python train.py --n_layer=10 --d_model=224 --n_experts=8 --experts_per_token=2 --d_expert=160 --d_shared_expert=0 --activation="swiglu" --moe_layers=[1, 2, 3, 4, 5, 6, 7, 8, 9] --router_score="sigmoid" --normalize_top_k=false --routed_scale=1.0 --balance_loss=0.00144 --balance_bias=true --init_std_router=0.0114 --lr_router=0.00163 --n_head=4 --n_kv_head=1 --head_dim=64 --vocab_size=8192 --norm="rmsnorm" --norm_place="pre" --norm_eps=1e-06 --positions="rope" --rope_base=10000.0 --rope_fraction=1.0 --qk_norm=true --attn_scale=0.125 --tie_embeddings=false --parallel_block=false --init="normal" --init_std_qkv=0.0443 --init_std_o=0.0415 --init_std_up=0.0443 --init_std_down=0.0 --optimizer="muon_variant" --lr=0.00225 --beta1=0.95 --weight_decay=0.1 --lr_head=0.00798 --warmup_steps=94 --schedule="wsd" --decay_fraction=0.476 --decay_shape="linear" --final_lr_fraction=0.1 --batch_tokens=[32768, 65536, 98304] --seq_len=512 --doc_mask=true --train_tokens=344200000 --steps=5926 --dataset="wikipedia_en"
Below are experts of layer 7 (counted from 0) of a mixture-of-experts language model. Rows are named router (the router's row for the expert), gate (a neuron's input weights, with its number), up (a neuron's input weights, with its number), down (a neuron's output weights, with its number) and show model dimensions 0-223. Each number is 500 + 50 x the weight over its row's rms, rounded and kept within 0 to 999. Numbers have three digits each.
Before each expert's rows: "comes before" lists some tokens at least twice as common just after its tokens as in all text; "gets" lists some tokens that make up at least twice as much of what it gets as of all text. This comes from a sample of Wikipedia text that the model never trained on. Tokens count by the router's weight.

# expert 6
comes before: " the", " a", " to", " in", " his", " by"
gets: ",", " of", " to", " and", " in", " was"
router:436553481490584511475466585496481512578508381523479657524567484501491407489456409417503465573509404509420441546572471579402473466435508568561519543475457469481583527523460461482477473507528547507482549498566525502450527436602545514490558441553437517590432507486482532512506497475523542514553499492475462446485526540553562521538553464553458576517567405477577525606502503521516452523513484529483444557478522465471477438422520451572490500451470652473510529504515536446496497457451453519503521577514459464378590456429398615567575424463558474445569552481487453459487450493491432533482417511463511532496485499527478525497482501440483417430547447535455582427518549454408574506487
gate2:576505447525480534593541510521425445460581511509511482503520456651506504498508463511502502538557529512513502470525392479473434566446536456569463451508533452438493563554531527519546543494505456443514526412526520476551500568428539576511437474558421549378557548590526487556434535445463407459463451540493617494513508497476551519489446461427426439437509420549493526543434587494470598545635462556477487424563542603495419465507460535489474559509367481528502455544456492577442471468508510493524535599488551494494536478508561557504485485536547486529601467515520469467529520423400549571436541450491508507424519512443511531518516450606578541481500499541462472469612536422577518472576
up2:575501471556464556473526515551556500543542590470634577595457452625539440477525501510563417482511556481544544561521529395439466522458515531537556489398481420546490620534538457499475477519451480497465515415434523469498554602460546532549522513481569472465526548525513509537476537404520433483592474383488527467453540492468577524476488462515451542484573427470548579594567492383467552575537519481433527510509449405499527419568547490407544511435513490454532547565406471468441419485477482500539516421515535478401569466438493510499449522467482515537523491510486519549433537480458460596474496521532593491499549437591568505569531492465479460557522475486524462422504457439623506477534
down2:565538472568518577568480478515543496487544505408631555463497488534462579551505427510473512518463574508459421516514502402461473488486499495399536602524531454529540488578517495540488544519547516476496561568525573513532497524524430480526511511480491439391546432538532478589530483519455536483440587460531572451551529521538475441498510466476512454566514489590572478683445575506539518524442474465458480504478490528653482441390481519553481426586501465432474566562507468476549558565519484514591480508491522465529544471555536446491596477460464565473487548589420491463537488609592502549489525635487420542472448567566501566452505533543527437469419470551464400523504543465499464476508

# expert 2
comes before: "-", "|", "=", "The", "19", "1"
gets: "\n", "-", " (", "\n\n", "=", "–"
router:461527473491459529415400548509546559572548382557513598618503507458420414473426455451544480500489486586560466520511475522467596429542452421494521496438498417450610554560427501527493496519423499577505556523407464508451599524485480521474506520467413476489508583571507514513539511519544511491528410502522496496480474501497491493472503421535471503421492503559497511409535517532474509463595477493407493421561515471542593490450494475572489546528460460491518508446485507539395473481434413491478541539499413566540507417518571510442511430518507497529461453483500489407498430483556466325432393405514461530461449434449442471538514548508476453509564437396463517491401544521542546530457
gate20:455529511529433459514519509459470466411544412547469518549530483480483427508543525471544432492401411540486385484511531518526502481455599405425532502435375457497600539534516569464519419392475493568535519517489536540498524473521489563441487484457483516480409499465523561507470450502517481499532467509428562550473400520524566573565383518479510552506532490577479513481495496447525452515546481423465499475411551508507448466593490507486581619474441439459432450515588422460484486525411477532534440519452553476518393505469549431515422411422497396491520493595465500459511416545420438535542511467547450507588553516608501609511431501547495493585586451492431516474520526562475498474528
up20:438447503555463543443481539502438538397436489578543508516570559515427542554512515426523500540454467498551566522467474457447520559503562565502462517468455433534471490519501547563532432461562399418501414452433424500532579451550564498523507520448461539448452531496550594424531467539528450369492563482496442513521401499416512459569384462514525484548490413498452623531418497461551475549604477433461498490486456567510435468461520589481576412521539534477473426468488603547445449521497556445554535505489469500541516477519581456452387425471515467439482590499479492522476523539489476572490432446537501411528442476584493548546545515456567404464550436515466448513474469507388476445508
down20:454467528563515448505525525567505454484477504437473474451421550437488452443473467484519492560546589480535547527505529511551473504542532494387482549526531510557444480435452484446448468411451519504523560573534477505583485443539480573444462438531469538507658491427515583527501459520501436550408529528480480563388444526614507448525475527619465550609473514586548507438446511487473500481515466538531433505402545562425490443570604487501468614497502517500488559483559506569496512516499531524487569507506533437454458443545450519574446491437498525524505523481520514355583430557471512478537548336494598483469476512405455508544463532530432528448427479582461523486589512444584473482464

# expert 7
comes before: " the", "=", "\n\n", " The", "  ", " He"
gets: " |", ".", ",", " in", "=", " of"
router:424508587433492508429635563605504522573522374520413581515525501506499444477474465423570557544550455524491442524559524527435505486416418488578527518480471547551550579494516435472441568466486543533523494438405495463450507486524531594575580523541495633519446559509502511450483527556443504643476517537536428437517492514523469447448501572559438545405542465583537569549472586496554429558502528531511447461528560495486609445427529428572426579513495510522513482532463484484495488448429449445535545586550425434563497475467522510456431473434478575471457410520542431505507486488506462566508433473494533502425568517509496503552423506489528501468529498494520581507489543423458555548485
gate2:577449460464493478541583533523440530463490488507470513479379560504403423471506469498493472507431546437492517547464499417592513468471456465538566554639470498436432514592446492509504478570438567511460513468464435543509541529461562485575442614485523543478518476541529462563453509563507611451450496608560539468490505514500503565471533555390480550469403473543445490402518469487410396440498435443462380520484448519409460502519554502526541559531504508528563520525520482488461471458513528479602459518525529538452549466452488464455477535575548444472477446431538434488507494548430584504477480482361468459595432493480513529463469534499521569498529470394587514482555502417418480620508
up2:481477573447430498456536474472520493520587479564512489521459468477413491509457461465431541452487535551473423384513494526532410417527533486518532457597581475425530435534590574446527503553504526444473414521550485463469510475470531419556572480528520557534506436507502486444512492546379446426447518570425511548405562512542520577463526456526503485549565503520420485509569510477425474459491378495512447455550497554517418512544518546626460488501541444502524533510465501526480405505589565415523399468520548558414470525394528477430507621536483586431444473491475483531459453492499472517424538543482379516462504489462478591481431552508564484521586504544466423554538486619558492479448
down2:462536497532547377615412547524505504514499506517417506535490429484572466405534479516538525548575462465513480560465484455454545572566575541514565493477514476539488590508477459479417506457568426497569570501530549564495504514542543469536509432495570442506496493498423413454562447457520543523544518452482471521511617429478470545478455514499487459564510563520599425472482504492495568505516592551523528659538480507446536512571454552494485447536448557524449444413446581450459520543513489571485446517524507486421618448562506473498574512421527556590454450462441547493598537442531548524473441475538511419554428467517492407526560495593472467454435478432564464552374463553512523418470

# expert 1
comes before: ":", "\n", ")", "  ", "|", " 1"
gets: " |", "-", "|", ":", ")", ";"
router:397580501534458457502497455554528620547477415587508620542560487500436510595466477515560534539435575465482586497544517547500488463520463574473506494465468433525515506434559481479455466500411513472579496482599506471509464509543539532510556569488468609489499542500565540526384454493393500591537505462440430449528629556505416408492492448586503586341492522467524512458511511428554446457513504561471528428440564373501517506435523430517438513565421530502454457527478565485482507537498481469550589548499502489508500487517465496513490455534476582422432491534462428532547362513475498449513415513497523419497545449507575550460497538538515475513517585506502459498439552478491502535415
gate20:482531524462519514501443494525523422570517507528432431559494461507435426608524440447529403561448401549546563477531546502447574448465473478482467531530446405453443465457487534553426438492430547394478439480496483423629409598516431547539507576511594476511390492544499468546416465553515476560434573565548502448552487543496454543520471495518549431466504590632475519512539505570492542495515382381538509464488418441511562497483511502526474596516445421450472416504511513418472522531495533448492483453508561561462417525485490450527493533561401478479466500478514484451493520458480556361564454479487549469473455502483541476475550550520497550493417558492539575510505469450490530562414
up20:502497414472486529458551428458490514469462499609456453386531562545565584529495536597490645400567474463552478556496472486527515556629485481486482465521551480581488475561567553422503586510493471481522536545487528457512575509490574536466474471494405476445539451373448442448562523539504533483536456466476532486480462563567534464448442457506486490462461492559589551507489500500501457556499537589470498502541506577581537487434453467533452479434620535494478544498563608518422506442532446534443478516422422428552539488497495559442537528453555531529482478473523538540501448525511493581448481494522430587505448479552476540518355497518496440543582494494466421675453584508498484513525
down20:504443460516520510516497513550591566615494457561425412487518374533486514444495548525546414422539378519536506532481421515434548403454463606472486516479508493547544473533547448553480482439527559575467500456453539522524472516548542425462543506441576519450454545575459498547462548573489475377557497534439517557528522448461537412429476460469537502490575560521493487569471530541468479457486530519471532496493448564503535460477544449519449470531464514548577459522451486433576514514431494451468452553524391451468428379580446538497505501588505576557494447439535518455401615568475481423534447569440495561487459538482509505522497440402471484443459499498383487538498434572396481466434